Experts of a small language model.
Size: 8 layers, width 384, 59.8M parameters.
Training: a variant of Muon for the experts, 400M tokens, 6109 steps.
Below are experts of layer 5 (counted from 0) of a mixture-of-experts language model. Rows are named router (the router's row for the expert), up (a neuron's input weights, with its number) and show model dimensions 192-287. Each number is 500 + 25 x the weight over its row's rms, rounded and kept within 0 to 999. Numbers have three digits each.
Before each expert's rows: a language model's description of what the expert responds to. This comes from a sample of Wikipedia text that the model never trained on.

# expert 7
It responds to: Clause-separating punctuation
router:501512504523485509480499488519460491501509539534497529503492527509549473515496438503549495541469506492519518501502532522490490516465504491480484483498455476534488497492448493515491509527515510513513466515490492488513504492506500503487468555467540481508516480509557502528457501521546507469
up4:470525497484451515463517534516496472519512513518470473471462468513529473516514499510418516492519506463463491497487507495524487521521505543492498506507488503502501478492488485503478478483504505537510500521510473485494513490525463476520500534559497515477510493537506513522467482517535480544
up5:492520489507540506519470513495511467458516519456493502537527506529507426477507531516515495533485525495482481468512495496517464466475512493536497534443494475493529493446484497505484539470504483490493512457492521470479453528467524516512472491496568507486480506514490515539507443521508514466
up6:494533515517490514498538496494510490498489456549451415522466522498517491494514489515497513506509510487463524462523513507509460471539526496527489489538494536505542482468539511524475485503491514489537523486487458483495480471483466448476479506513486518503495474521494454499457477497460507500
up7:513486508514490455527505487527490501512497525515484474501472512485511500502541477468525522514503503457522537536494501550512488492469516475481514491469501489529499465552562480493515494496508496471502508552488513481509501469472543552518500516485505496514433556474507493504497517512512497492
up8:444471478469499528517508546528544531517521499493519551477524498480461487467469519503499427460479447547493495507483491499471474481498526516483489491468488462470476492476452518525530508530478499483516507455487497544495493530473487491535507485485530501512555507465500511529505577483515487503
up9:547491490509510494490498473471515450553491513525463517527506479445552478440523501452468500479510499491465506478523495508498488529469508516521502465470473497533520496459535475523487511505515550502538482480511492500547512508514551479490475490478491447494486564503507534494503481492472521502
up10:496511518498474487448514488546490485517511526459486520510506496456520525522506461521484518516510453525500507520492489493500490521502508492502520512504452516489532481493544509542427497498557493523470496562480478579509485535551471489492486486496471479529491499491493535494488508489462527506
up11:504513485543501481476495537496472450468536530521504493522539503480488491504528496506491494516510497494525531500521506489462451472500558482467486490513447490512471497504505495488532479551480488508517478496527509483499509432480485559471518472491521477498445542510499517515522475529498514510
up12:501497457557519480481500502519473514484429491504511498494475471486494481452494456523485494503520477498503517524511503456519488465480461487455464471485497478478434492494493520496528506486500537490480468453491515498456535474480504517540537529503521512526504506496527514521457513507530494468
up13:478523502489470488466504504494521522463495486534541463528456558486515519501545451505480455483505471480505488480503539473499432505518476419503495511515485531464562498459511486485449491532522519494503479526493474528496487501500493512504531522511555501524543512516468513492518489507540504483
up14:469457492501524521548449488489451490481503504481492492475512490516495491476493466519523545457516467492519478452524521456517464513510519468498483544542529505523483494500499484474446474531532486483534511478513467508449512500529495508464467511473469515509490543515492510501484485503508477517
up15:513487503502487480554490492462509501497504493517515508490520477497464494522563460515522535456498539500494517471476519487494478482506458497511506535488508465493469511444447487503468483474532528475457490505502548479525497520472517489500526507464507474461517471457482505477473470512514488575
up16:509522534481520466472494542454492506524464521491506505512524493481524505494555504480494495490528482491514517474512496460543516526512469501504514496504517510496506507492488519468520523489508442502511520519494483534540513460505475510488471477490513470452505455520556526526503497512467461499
up17:473496470500491498484487508526466546517462521508489525473520512483495492510504440477491505479499475504468513528477543490478474519537525497482544502498518513469527513503495518516567500488523469488516527547449510468473509498518442511525490509561555491478487538521514554468466485471552486472
up18:464523494473506486504475513509497534455452472513488519500478492481526500537531486530459499498474489525512530494492504522479485424512471515506509472485501486485481568458498499504531452467509456514487480509490512438522510541531491527524500509478460507536471505473468511504493518481496449544
up19:487516487466501536486524480509504470506474489532515485518509512445480480474493459464553574530507478453481516522520498506522492491476511480517463456487535509538496489513533474521530475525462499510433532480486513509470474501507474521547475465534498522510444564491488535484479499470494461516
up20:546536496513490482528501499503510448515464476502512513467498503510488525513523457488520471527487538466494536479496482552466478524505512476503463521555500469476510518479513510536501491507516500500499510481524490533528520539476474490501464497491514503491519469539461502518468512504492512477
up21:490492516506554487502496472472502476510519510498508497502438510495496527494516507506511476496485504501504483478538532471490510513507510460573505458514502458480522477530476477503482521515527537502496490479510468483520498504482509427519487533500501484512496483511489498524473496509548502511
up22:538482502490503529503485492477510507579484512484502512535509517497528514487478531504500489483525520502521478493471486437452516511497486465459492522509475532487463515524511502516534479496489468487519510486520509496516489490488493528508497526476514519518529511466463522492487539498486530527
up23:515537511535468537510513495472534484446545518518510542485542527513512501525491534507523468498497496477500531479478493506500556521499490489554443498467515501488521467499500503491521535477528496468533497524463461514528503484524520484506492534498542475489544457518529509527449454481460480492
up24:469500473482480531485487488523475492509495508476528496474533497508543535482514539466492474512513474502480485518552497507454503458486532505513489455469460511515512536488480502435499507503518488543527508509534543524523501489489530519494452525528534469483455477512510476484485496504465514564
up25:538524475490496507477473518569524456511534514508473478497511498545499512514517449507472504454453542516513522537497488523507528508530473505519540520475501514519499498464518510476518527479477503504498509503491457536523516514458535497480527468489504445569520498526467485497515496451434508504
up26:471508515490508482512502506462490506466488473443533494525438497479521529538515512525513488461529465535473461507497503522515464448507490533505566543527481506499481498511510540473488502532515518555508524519462520495509496493554482504500471473523463498523477499472486503501470494503477526491
up27:495522481538517500449520492516459498551515509503554486510512500491488525476475470514502558519525509517488461495466517527489503471476490469515519492570512488481481492513484465526470494522499469501472483526500511529493481557472483492498491473475529511499509503526475447532504459500485517521
up28:471519493532457471505528513530521500509488506508498491489485480500524516498510530530508486481559516560496461511530479489505450503483487564525535526484484470497456530472507546547518522539492546506525507497519495445446500503474485501490508499524481486538527552500516484518472470456448501459
up29:457520502549516544490520493508471523523489482494522494469489482477482469507475523480508496513454515490473493515495494466501483519489544555574531486506501525450480488470520498499524525500510537484505499529470483477534491539508519508531478460503519460482497491491507485515526481477456499528
up30:514509538515518559508498489528504516455533499488505476473537519513534566524507501522476527522482482466485498530521477458480538508500499519514482506498488498491554472509528486519496501508536500554512498469507504535472506444499516492484514492503478482477491501532491547469478491527449469450
up31:514531475494505470487494496486521519536483467486497533489496511488504528483493534484490471473495527474452510514558481484468451493520496440494524520480507483481493498500502464490505478518502498528492494513482524523509545457508523507452482477541491521462522502507520499489541494475466541520
up32:514455578488534503468530480477480508498528488479524508508475501544519504491484481504497443525471453508513536458443488488517476477467499509526503488480502512471485516475480496479528499502551484515489533534576474502540532506467496486485538516506454516492489476490467478518472481434547536526
up33:504535518471510524460509500460504481429483515486510547502436495450527488487501474499447508492520508479457491488506532519470483491441506466493499495524527496511501506514536503520488473509497511462470502529524528504537478482473488483499519466495490472513511476504500553495531489511496488478
up34:483516477512504433521523489498443492537500512523516494480503459503507519498495551551487451481541489479467489523533511522503505492455507466511546478502527493507516500498425505498519477479502517495517517516509474512522550457490517493499463489494517487486476485473444506506461481534538514501
up35:485507489509488519482491523508514497449520519473537489527439511478512503491527486536460535459503539460493485484484497487474508531444476523515487469519473516496443511543498539512511491514539506495491443458494493522506470456539516447509504513523491507506509506491531508487511545495511471532
up36:509526464478474536494530551435539477494499497509476500465480526512513548480465506504511525503499501449510440519516462461462469506481477501517477516506503489533470474509496480515521525530471485521512529526532531495542557512532486510444514486507494477472505531533469512513502516492519495462
up37:514483510463522479503486512453498487529488507476496506490501470504504552520522449502489482517510475507530526490545517491483475524506547476486520538479501503514500469515489507475530472507462587503502507516451510477502510483515514537493491492493504554522521505502506492514486523448471501519
up38:509549485497508553500495523507480495483517524463501502521508506531452526512511468475507485458486506505551467480536490508463481481518469440529519479501481477491474477498493523538498473531516530535510549471504539501503511481495471492511527505533494502469491494508490500507503518507514463491
up39:507546481469514502500505517469477469526529497498523466456505508482526496483522500498513516533467503512507489521486537524486473517469520498495537503547489512492507520456507465524492482494507467453453502489484513547535504540534468463543468521492468554499493544492540508514513492442484492482
up40:468468491480481519507493482516482459520507486528486486465529537507521483537540534508540515509480454517486534508491530504486507521474496462501494489481516522511500456512460518485509472488507529421522485520492498515489430480488485511500446521480507538487489455468479524503535480480557454496
up41:511488508517500465466452491508496518480523489519479477526551520531509485501489531520521487486510471507509467534491548501471508537505500481469469493521491489520491523527521488498503524515520468498459510513502467494469554533535499502500503465502514464461514474470480489553525479498504481476
up42:524521497530510508469500476516457471508503510488450484501468473454507506510531498463476529515472515473486506509478482545490464504508511452518538484514503501513519476495491522514528494490518511493472475496529481513536482484520545483542524459535544496518496516519554494486487536477536509524
up43:482490491503509522468482500509475512461544562515491527485482479526488453469441492495502500456454531481481451516515507512513481519474510496493487454503525501486483477506485466511456498518467521521447489513532456467540462524526531513498454544531483504533515461537489485510507569452520465521
up44:472528524504512470535466518448521476455506489490495505487471508550512508558498501499488518464486501524471510471522499489466506535498473469504478465533527479513514491466555473479464507487514473537545496448494519524464526514534480465515531500542500500525457543490489502480502497541487456499
up45:516468440481514492496528495501496507516501517546478507526468468480501508521459511516523498482552549500486546494492476503468453512463462504503493482496495475486529487498512522489502502505548500458501518436528513520555558498532473461509492495486505465457496482487522504471523518501456537514
up46:509521507526481498517488468528511491522507493530517491467487509551526496502479463539509517499502445496456428463495484555480493539547538506471448514474499502498495537512528485541548573512500523541495493502505500495479479490517485495453501501467476480518492520459489481504527505517491484472
up47:550472513480510505481504481471544469501505538543525515483469445463464462482519516503460456482477516511448474489515516477537486477453502494457497484521473503493492511520491491482545507495545558504474496456495484508514496524512493489495506516495519490525488483474510520513470541525528485483
up48:480480524515498518481513513510451531471469512539500508443511519473496487438537489474532534534538511510527494469529503514508526491467510456515537487518482504473500498534499502479518511519539513513524540503511490511510544489489491510508510498517464478473496505493490485509514524485478481516
up49:483498507519473466511508457498469481478483498497480472524518530496523520490503522545497514487508504494514474479462515488504489505475492486532534483523497548521548488460478505487475497520497525524500473529511548474495526521476460490451512474520470457525532538492521464478508473505503496518
up50:520504487500525496510471515487532483503523516519493472488504516493543458497488507501490515514489522471500519516489489500507491519495500527480536466513493538513517495475483477485441507530508478519482502485436484502514502477478490460505503492515549504494476500509521484506490534504455483514
up51:534505516508531529510489474493509541506483474512520503501521506502496511477476512488508544499490541532474509535514548460478488491501466490480474509506472492506547490514519533487509476524511522541506504514512490477485486514524463490471475476508449511534461494489504452504521500511497435521
up52:481504509518505443447475464480509538473528498494495503497484514562466463485491508463513495521460545472505510506484508495497503489493489535529476501518480519514447519547491506505533560521519513543490493471535460476525496538500532502516492518541562534489532498525489533536511542460526464500
up53:505510514567511463513487469544505464534568495470544494488488530489492478488446521496509495503508471476547493528497486464537506481492457501447487487493499497500506559500524530502484524468490489455478469530482502518494507540477485472492511493461490536556454494455500523499485540508504514541
up54:488500532542497467513482490514480530541477539534505485487468485544515502510488509494543480505497507508529531472491492515544497502508448553497479495493519501473518524478459507534510528507508497471508476459526546447495453519467491502523518493491459473519499531527521541483488508482531534462
up55:544483519517450479507543471494525501511493485518512488492432563476471505515528502506481519513518499473476514503493515547465502508533518488479506507452493502487453489494506507488488553491513485513485498513475478511485416508512511492514519500519521489431470512524502489490455524469496463455
up56:491480467525491503475502531484467496474530529461517514478513535515486475493533503491491526490492502488521507521595488534472502526477524476507517493509461467502510523519468573500509520485465505517553455490515517446492503500490434508512506525492490520481563510489554527535537484497550495478
up57:529532526450524514524516502490460489442455517542513553497472503476511488508525497479562508509458471493495514519458469525545491510494483436522495500491500497531553502538522550505509437541502492518463480497501544492480449489499511498484508502475480554470534464518522494520497505484519438491
up58:477494478483485492471507490494476508505524508498497516512485528508438516502486507493513506518463500460490494501489477497470510526462526468503478511477482513486473496485495527490511502479547496461474510495499501567555505502482468469514466498537466523489436518524504529469519536552533511489
up59:478520504538508486465495469482499503456517490456493505532491470528443501483519544495495522506504495552500468493494513498528514480566519485527472519513559497487554498509479466494494528548525505495516570513508516483526525491487548474507485518514505520464534500476488509492498477499501492468
up60:466451499515491476468479459478499465492493549511504526542516503515502503494517494516493481499515467493528498457516536509499510523541539507514489485500486484496470489518465444521496482483471521493496511503452515499486493489491481518527463516515504448472514526473490523522515501472544536511
up61:480505467508492533502537523491494475511480470468544473506510540477471471502461496495484531500490480476497552509550481470478430504526494550481478488506487497483515469518487504482501534488524454523521504507508530473522519502469501508527487507522487496529467504510498515531496526492498491525
up62:471464486536484453495542532495502478505494494470509462480490522507494513535547521479504515496545500543453501508523488473499466489494473464524493484444478500461484533445490467481512512485517507478553483502504471509509494534544516492482519564495511486465509480558531465501438521508530465481
up63:490506485490519493558477543520484484522480493507525484474482461504516496514477480545528479497506496521497523477507509437503526517518533506457572488468486502529538489450448515500454481477530519485507509535504522492496498501482499459502533440518500492506499504532484505500494509532490504514
up64:463483532486464496510494474513540497536500472547516521486477487497494473470491503495494489502479535496483439524497516463535471483465520448512493490456466542502483476507483515512535520516500498484516496480489516477478484462500512500493493467501494512545525540518563502506540514526481552478
up65:490528492462481488479508465499503492472461518513538485515494553490453489492464504454512505509475477476498514485516541492486481515519492511516510480510502484534527472487521498526525533544522482481493500516495478538538492491493503490488471470486526464500451538524521495525496500474541489561
up66:507551476506516486473486471533482466484475501536500510500469516465498505509493494498532536489489488496504506521476484463504509502438466491507496443493478496528489484516498553478496484539487501519472466483498528496485520496512465498485489555506486492517488506475471507512474500531555512478
up67:462501519473498479511437500486507475477516540474488522504484483524481515475482521505513466478477494468458482486529502541527477514481511503520569509544547495508532473507498485499449464495475427542501477467483500513550456528492505454509499510490494474508486493473531486517508489489507503499
up68:491500484551505504527501528459455492488494492520522496512502508485505445476528516551499507506516472537441503508547527493478514501476522537493512484473485500532490474506495475463510507483493508524536484493437532496532504432490513514509503513468527492574486518496477483502478507490546497527
up69:559486467493522530515532472490520466484517492520465455493500501541503474472431490496498513549511524474539487472477501494470460502504455521497550488531517482502472514515534500468491518479448503504557495495528521462498480489518535538478455488527495513484484545477479526510504543484495491517
up70:496478523480476507478505497513588491497480541450512491514549488572467489520515493464532500456500462515474508537506503461530485516458473510528552463489516477503450494562549505500491488523503554523505473503540514527528487489513520523514489483463491513491518537472510526496532485471503515474
up71:487484476487507504503544523534506504517473499502491455494464515504503521443551541493492520487457533487498482505476519533517461514532492495437490527479505517485540518456505453532466560478504504492564511566445482501529543499503543488511537496509555479461463540485495451484514488485513505549
up72:528501503490486485504488522462540486522491515564502471534532521506526540509501508457518492468485513501490518479507465512512510499536489510469503528514535512475473497523462490512524436499548477485474496529543481486483492504509521469493481504518526486483538472542515495528528557507488508507
up73:523547518493494485499514498470485500514503496463526472451541462501489536502478514467502544485472495510525518494505545523498518518473551429501531530477511510495503485513438501474488530499494512488503510462501538507528505497464507487510436530491453499491502506489539528513477501534508528511
up74:480518510490476503471523503517468471538468480443499569442488478459528464521484495520493487486497482518495487513496522481534496513482554459504489548504488506509470480492489569492506513461509503488472513495509484498502472460504491501562468462477528478510506502524533528451500507489483476517
up75:504509499474500499512555539520507467500497489516459499465506465499476509501487465490500448474526571513486509462515517503548495486520519512512531516509549532543451451497464520471533498504499513553484431494492509468526515488499476499491504526526519489473498484529513477506498487475510529459
up76:525547457452485471519487473468516490509509523514486519501482459531486516477484494490523473512516445474469499539502496561541514534490478460539499465505480506454446502487542515499488507504530479548544568493477501492518496497473521488478510465503468510514507513510501505467505478510535532518
up77:561477472490514485515497469500493533528508474541528522483498541516478527534479519519522489498526513491489495488494518477493461496514484523496465511515506456484494487510510433548496485472558493516477549526463515502476451487543490513501498533515501488501540490463487516491500516465511419513
up78:485539537510481527541504504511504549506492535524489475476458491543488521480434506494529482508524495477538529486502490490516495521465474505504498494520448508518520478502492521541510474486507529484446530519559501493510526505494484509520500501482511476510523503521508481490489513491470512483
up79:494453479539505572460507566493515493533522505522515480491493459495453501537530463503511538525515490523484495542487490549483477478503487515518479509498539523505533495529474464521454492506520501516504484467468565532471506512518523484507498469521519484493527483517525465471493455482496517541
up80:516513471457472468463505520517521489470486507485527506502454555484492507460511478508519476518498532513559459502502455564536497509530529508511522465490500530532477555525475469497478539531487512489479493500460512497546502498479508472502546507460518526499540511491479485463516490469512479505
up81:505549532514498491491488529474473457514480552509507508502505533504475484481511480487495541532482523542543507523502521497522501523516474487538453499489499473484512503495512495512563493522517493487502494510463487483499491529554495543489505495526484524499523560535525479533533473476492501476
up82:493502502501504519502555499461557553485462522496537539465529518507504473540485489535494524510504512510547480544481512441505509509488493525522541491482537489508492491500472463499485549490484504485487501515499544472536483459520489506485516514516489533462495510505464457519530513460525507482
up83:521510545506506491510469515494504484480502521498543489498531449525469496485475497460494481508485483505482486516506557483508477516472461458513511540430484506536493528478491499530533527508465501508508473483500473477503502568525495500505487528507523484463504520462488522503496460557473512511
up84:507477501528512494482480478535491512513527478497502529494485524488516454481545477504494505517506513514457511502508550426526518516519495464553486512500503508521481501509525498502522487474468504482505535505516443465485485487466456499492506460530511464516505476541476466554532517456526493524
up85:541490522499503463500514556531483494473497498492483512530471510506506476469524540483498481505467512527516508524470472505495548519518518468510510520461475519515457468507493462482498492536459482469516481464485515518511478444509481483495498520518542513449520527465482452522482499515505495485
up86:518532506480486490509526491486531458468501494490503480472457514486502448483471495481499477515500510494507456479491482483511533505492487515488486502496512458484525489512498517506480500515502462499512498504507558469474514478496484484526526501516505519487494506520531529510489478510499447538
up87:490493543479505453504482501535480451527478491483521502489501453505525509522514489482543468500513465460440535516505504500518479510506534467484520472530502521532536440487514470511505501479462471477527482448519481468470542472464489501490556484494508552524475498490516492494479514479516522462
up88:489499517564454507467499462538519487437530542518456545518537509459477473523519508510571522511449517464495513519498512540486492491509487487491491526466538525485511474550513456507483491495489534499464528510520448487489453502475534497487453474479497538479536500464483478512488544515493513483
up89:477486526491490513524465520501474535476465477526471489488506477474482503522523489516479551526512507528523499540531488504450522488507515536493529520528520482500505452470533515530507470513501495527514557533484491498475523514508505512452527496516489534468440540500483490488494547506514503479
up90:529530530519492556498539470478496515525495565479526519491451515480498498458498476539536495482498485477477486514486514445498456499468490540523494530503504520513505476491427522513500512495458496498492476475521531531483565521518508459510482484507495543456532476516483514494472499503528449490
up91:475522510538484556488540476516506471499546518516482482542418503475474507553517548536508504526490490525509450489488470517541477530488459508482501482515494511529515492486463490542479468520501483506476491542507506461490548482519528569477506488501473531521493474521516481481503520481515512461
up92:471542497532511479518535517520497471486470522528555446498530511469511508543510489525465479520485434519457507499488523518500471527532520527494490503539504512513498535546501483509469474486490530463520532461523490459513470504534513505540520482493507551564462519489509504471468503464491531517
up93:540498471532525462510426488489475502522533499494528537524479470499503459502518491484499482512504503495487537498511499493491552501516539490496472475486466488551477504490521514533522498470506532514477486494466516443519481519488491461554496528480488515549508484473478511515537521541512474452
up94:511488507493483484499493527506521536480484521455505494525482523514553491492499492480548515527556503517487489447507468509505445493457522479521532508511488530535526532507549532498470510547520534520507471516489466480521481521493539470514503485464539498491473507484491507480451468487476479522
up95:505496496525496497495490449464520523499509521533518513517499558537500469484484483516504542500483506480518530526563495456543503525534456502506540476479500469498500533504505526500487468472508507512463503490553494512513497491447469532498488553463459514512476465509505524499469509480500502505
up96:446469508444503528499451456498545470486520531517468475502503498511499503508539537512488468507471492522490514512497483510509534467497526506490485479470483526453528518471532509491492497463515515519503503539520489510502477494486495557502517450542463510504517506457449493476468535508492462525
up97:565522515468507491507516453495502503514474475482465435474468470508475514492487484532515533500491520502493547530526506530515499518490465466536481513486525508460496493495461460459494545493531473500518499522559542530510482500512481481470495497480492514536503479500527515484480480518516531546
up98:529483469473493501565516503492470502516503477507518519488514526494514523547498488509472480479524510475488551462481466493521496458520498513499507517555546498508474503476478507398473523515486496504481552476504530519506458512526524486481493539523507480507533482473464451488486465473459519496
up99:501483478507541474513480499485482524483490475484481476499523507487474500540492497512474461517507457484492529446459470457530513468509515513455495508481530490504512501514499471520483523524481475554499485509487499482547504509487453478489503502507489477535496467500510465521538484495502499495
up100:524493518510519514523534557514508498517482504510494480505503518512523468514546523456504440494471511499501512491462516513520432522496556519524506524516524510478555437466521555438452488484497467529532467535510515509517495520483469480519519471509532512514501515526476520485502481472500510514
up101:508516502473503477521501528491465490511450495514501485476465468481540499521506463529495521500475524528521530502479502555491482529510533512518502523495524494467504510459469478545470511525550560505487544512548500499491525477453512533539495537480462489472518453454489510505466472483546475517
up102:482480537504508453479539471513517508523528486508521493531571507464496496484465508468491487510497516474447519465458524504509500503500531454486517501480514486514509504469458567493460447515477518510462468506500487515516489509496528485470502481481508508489535528551492455494498513464522519479
up103:520495525478466516496496471506499490508488498531486473444513515532471501463474481505535517510470490492486494474512510475541503491486531490492508517492493467501526491481518467556474545485513464461493500508497465454501519507479460495469470526472500486483553484511543546515483535517519487454
up104:519513513462509452464450525559506484473528506458510458496548525486497515511554493498496517538470499506510489471478492494452481512499489509470510522492476505549484528429513499494519519497535496473509464493456511492513477511526513543512466443510496488512470494501463487485502504536498537504
up105:532510542539449504486507547462481475513534542516535519526474476478486489481525518511534497499511509455528534490532538532479520498473477491489496534517538515473481537501459435504537478471492472528515476484475509502506474472517507516524514478532463532508496531518489520489481507495502491460
up106:523488549510526489465493454517503464524482494469471504529516473476508504505532507549541484439507474483485490531522468464526458521513441532476512523478479518483488487543472461527464505482504473523514479595510504528462498512525509524470490493518484523501486510511526500485516491512489553490
up107:527549518514501522503541479500497518526534457501487551530489472473467472521571509520500528495505486475560524500513428516475524515471506483504514463494493454555508502453514476496520520506465517482522533534514574500472524512539535502473479524523481521503472459480487534467523501504528448496
up108:537501463486535510528491540519475518462526532496499522487484506528514461498463505480501554524511464471484497492520480483481472482554515512459520482455517483488466546516512547520467516507513498520483512509470515487487506520516497514485502469496494511513494505497513508545478498519489493491
up109:513504501513509497501515519456510483504507500457536536476494443505492484516466505497505517513463506499547499518469497526511481505486540487488458510497486503503505494516555524523494524556473528493491510508527517465490485520503528526484513526459507500491508506504499532524492535457489540504
up110:515492482505508496520482514467470517506479512475476540471490500519494484498503447514520495516508487468475514496529516497460498517539551439516507485461491517456528529479481531524498488522507550504510529490470465472514522450545456490525538511449513484496491496451528525525491478480455492503
up111:458538525469447529512471496514494515491551451509442442508510456498535519483512495501511495511481504501505478516448510476521528502553513510480513530458541524514470475524532490513507470547511514492537491502503502479460529470506504521458528487483498482490521509480486521497520568513503503483
up112:491529547492497490531494499527466583553473536507506496489483485455510502468472488467513507503506481551487543557487515492475489510510505538455504499554529511474464513454541500479543476483471515463486462483472467502559519554518547519507510508459523496499544520504504499504526469554488490505
up113:484466510501431476509446482511492502492528475542482494526469498516480490523472479469531566471531531533476534516514510492479480489536510494508448477482465506508517527440485505473487494556541495438497458513489528458476475498525514529512491492523531467493463482545542505518499500514547524507
up114:489496488468492492511502468455494454450505507459557505503495476515524462537502457451515472520504491534515491510497527556524466505466486558529498485485534522525484487528535555503509483545509492483480501499464486490505521507523522495464522528485479507480470497496515492541501492500450519475
up115:473518517503524525472542538477504491560479492509518511460526526511502523544455497494502517542514447561526506511476497485528487474478524499483511481481512466523476499467488494482499528517497500515506499510495498514491491498516474486495454508503539528520499474479507494485484479523514551503
up116:533457483479510475506524493551509513509536483486520528538492511533495486464529520481488508479512497508524520501512520534472523530486461506502470525500503478510507525469497507532489474505539483493507510494525499504499483478487486496484492555475531511523517513480476532472482501482507481500
up117:541538476536496535490520492551546460484533472468518520556509521543483521475519514537498434477480505492506493503514487519483505448506468504548457495506509509500499471496500475478501484476480530490501473519506463498513492532517505513503526502529506543540522534495512514502496441489503487511
up118:503488510494488491509468504458531498484497501479484449503473502476525509538553511512487509466500494520513481503452470540487514496467482486457508502523466518515497467541490518507463513538526479532474491501471496502529462474492471546477495506538461493499539520487516528530541510525481474518
up119:527478497521495494472445543501491484515490501497533458510493496531516557550498509513502503503495509505476540499434496484495491511488499447469511529513467510480473493502476507509497514499541497509454513505500514490476501488470487537528492523481471475485528490476554502522475500515515505506
up120:461510497576500554501480497504535503513509482509503494467520497477506488483501508489520486480490515513489502501506514490450461480492521539469501526545491493490518528505531518515522515494508515481498482564515511529517469488521507509531490487484492541505477502494477491441521475519482502480
up121:492498518494508535501473520494466467490465505475516438524501494522506503498470515470510509514478494505479509518528490527492573477498478443480473487558483545522489500483512520476439497487496534510491494468470443515499532545502495476501494506509485460496490511529528499474457552502509485523
up122:498487488514536479454481496538521512463511483453462515500475538517501494492459463528484539525529516480491494506499499488514485524504526508460518545485464482427540476501523493438476519516490510448482463459474507523509513510497449511441485538509504486456531505476507493513499482511528502480
up123:463451490510483470523504513487519490504550485529490494484514509492496483485491475513508494481538507493480460484503498473523502517476509485487475483472487515516510482540510494481504520527487493496518481506512527547510511506498494492547515491510498462492528457517493476541520540526488480483
up124:563506481487523508465541498482544494529523478451545486496538541520518506517527502489517535512528464507528510471513552488471519531477516445513508480492513502504516530519524500510541528489476504462486525490490485510512523465511480481505517508468465523481455534490524456530507495491469494505
up125:533548473482488509456455489536490494504508497537509510507521499480476478490504509494534498510476510506483511513508526485483497505487471470498485457534460507463512493546582518464510479489483521470547456535518511511516527518516530480485504472472465494472527512464536507518531478476487479465
up126:509524544514538511535544505506506464523500453539484494466519526521510556489526452504514490533468451500472482462465522540455481462508516526501488506500505515494543491504506519511494528484466513490504512500525531507521493498521442532516491501491518486488495512519485432501497497466489477500
up127:480495534497431491514505503502500562512487499470515475486539507507512491515505463501533521488490476482548487493485535502506484485526462485530498503522496514524502502528507487501456508536446479532532489494543525503495487462512502491478487521535516527494492468492532516542424521520483480514
up128:490495494472525502496493467472515475488486484506509531476523547550498444481459477528516468475554462457481548499527488453559489550498521526496493512562478506489497511538514485506447494506508549495520480487495501476502490505493530531507477510516500478506521538492505501487487531508559517497
up129:492501458509506491429505497540534530473484514499528507471481477452468470481522527500484524469469433488525483533506538440495491497489507500498495528458492485464503484511525496512485478543517508430503488523543524465491506492466511523473502478526497505492528509527475500504503480492510537480
up130:506474473499520498532531524513521460494447491505483483521528514514497559561502480527493483489506480501471527484482498488533536476517483501494489510525519472498486518478473507504484469450521522506498502480476482481510509470506508517455520541500513494489479499503548519521470517511548479509
up131:518543496512525491528486516493507488495474487539513497482468491516497494507470507527449470523511481505512452514555499481512482499524513426510509493550512547486491497458515482471496524565454504508515480449495489530513502534472561540501510512454521510516463507530494547499539508508499518471
up132:530509518518506491552468521501497496485480493536506493477503534537518488541505503496528502482514477520511520547538513548516543510490475479469483498462506516517535484451509519468530504494466519474541470492454512484514516502490496483470467511496516522480443486543453560500517512523542510484
up133:464512459497518515499470452481501488506486542489534479496515502505503519548552526527528485504518485540473514492498517492479513534520528432516485497510442496510480486490505491500480501490459431481451526493521487519465477513495500476494508489496476516512523520485450518486522494534453488499
up134:484481463489551507468516500504478490517499502538510504476510503484495519518494491490482511483507515495515506482455542523524504514534528487520512477504534490486504524530467539493465510485474510501514489469526522495472500504483497486526500503479511489526511512524520476462456465520515470520
up135:516524482471461493457466478483501495467542514533446534478527501506500520476552509478493484472469492503482500498505511549486502492497465496510497492472492531472481470510494491464467488525496562503492520489496537548455504497492494490490498505506495472470550472514504526510489505509462517498
up136:498485484438524505509511485541513546508563475504466487518511482492535511540488479521479486477507507513457463508518539489561507465494502492491502540512480521509492527488531545487521491494504500480492498517484497497519502491505533523506482476514482527485468513462472455479531488473468500467
up137:518492509543542496547487493559530493521500514489494518506535524450498513476516512463495503478486499509469513512509519476547486508517517484498475487484537525476504477473521554482503500498496492504511457479523470508524493516519500533500470541491452516528519493507483500532484514507507483466
up138:504490475487469525503498518550473536492484529526497521449504529494459573506530509445509506483527474479463497486512522525507507484500494481513507509504493535533487489481509486499559487480475526500508537504508497476492552497446521489487512487489495534527499496506515506499481483469517504525
up139:491471471464536488475454450510507496515500502490508497502515498473486467497483480510536533514501500513488525531468490485518495502480489510521487510506494503499490522527437540458529494455502533492496508511483480478485454479502488473491485512543474470516470540538434468468453526518500476464
up140:499500533547519512522536523505466499517508486525508509532532482519487473501487464478527501514466457527512535472515469529500492506476512482496488494483456500552477469512491468473484484496480503490539476492493554494496485507457500525530491491509518423508439506476491508465485498510517502524
up141:484542505544497502475514538488531510504492505497522481481459500544477507538492521485548479471535510507527538509481521441542483518437453494436465471502453490542479548507496515505469534493488504502486497529531510481451519493482479504494506529511452493499515510505532483511432480531483489481
up142:499488488508491503514479507506515447514505494510501512508499526557523491498474459572498503514536505520497435496538506495482528481478489469463519518449495497480506512477482453479575508552495514524523455516457535493501508481493470515520531492480483508504492510480502479504540525496470502489
up143:481467505507506522510479530477447488504510495531457485508518489460501477493471457481516500505478521445511485465551528506495464533536495523490492522477494476490490489487501491479502487488514498520531527485528507514487496545503482522525505535453493513468527509535535474512523549537482498506
up144:485496539522503469517506524472509516530530516455505488485483527523509515516501512482530462448491490484461474478532442542454499531535531556471494495424536505559479494507516505482460480529483450523487518510503490503500486482518500493497507494467513458518503540504509485534484463519539494497
up145:519527492521466518488559502507491484531487457501479480472461523508515479456490488504553500490529524501501472508558504516482485509517504494501505495503489537499527500490510481523482444530528481462510462511493469480494516478548522513518529536469490490499510432513556532503467509489493510516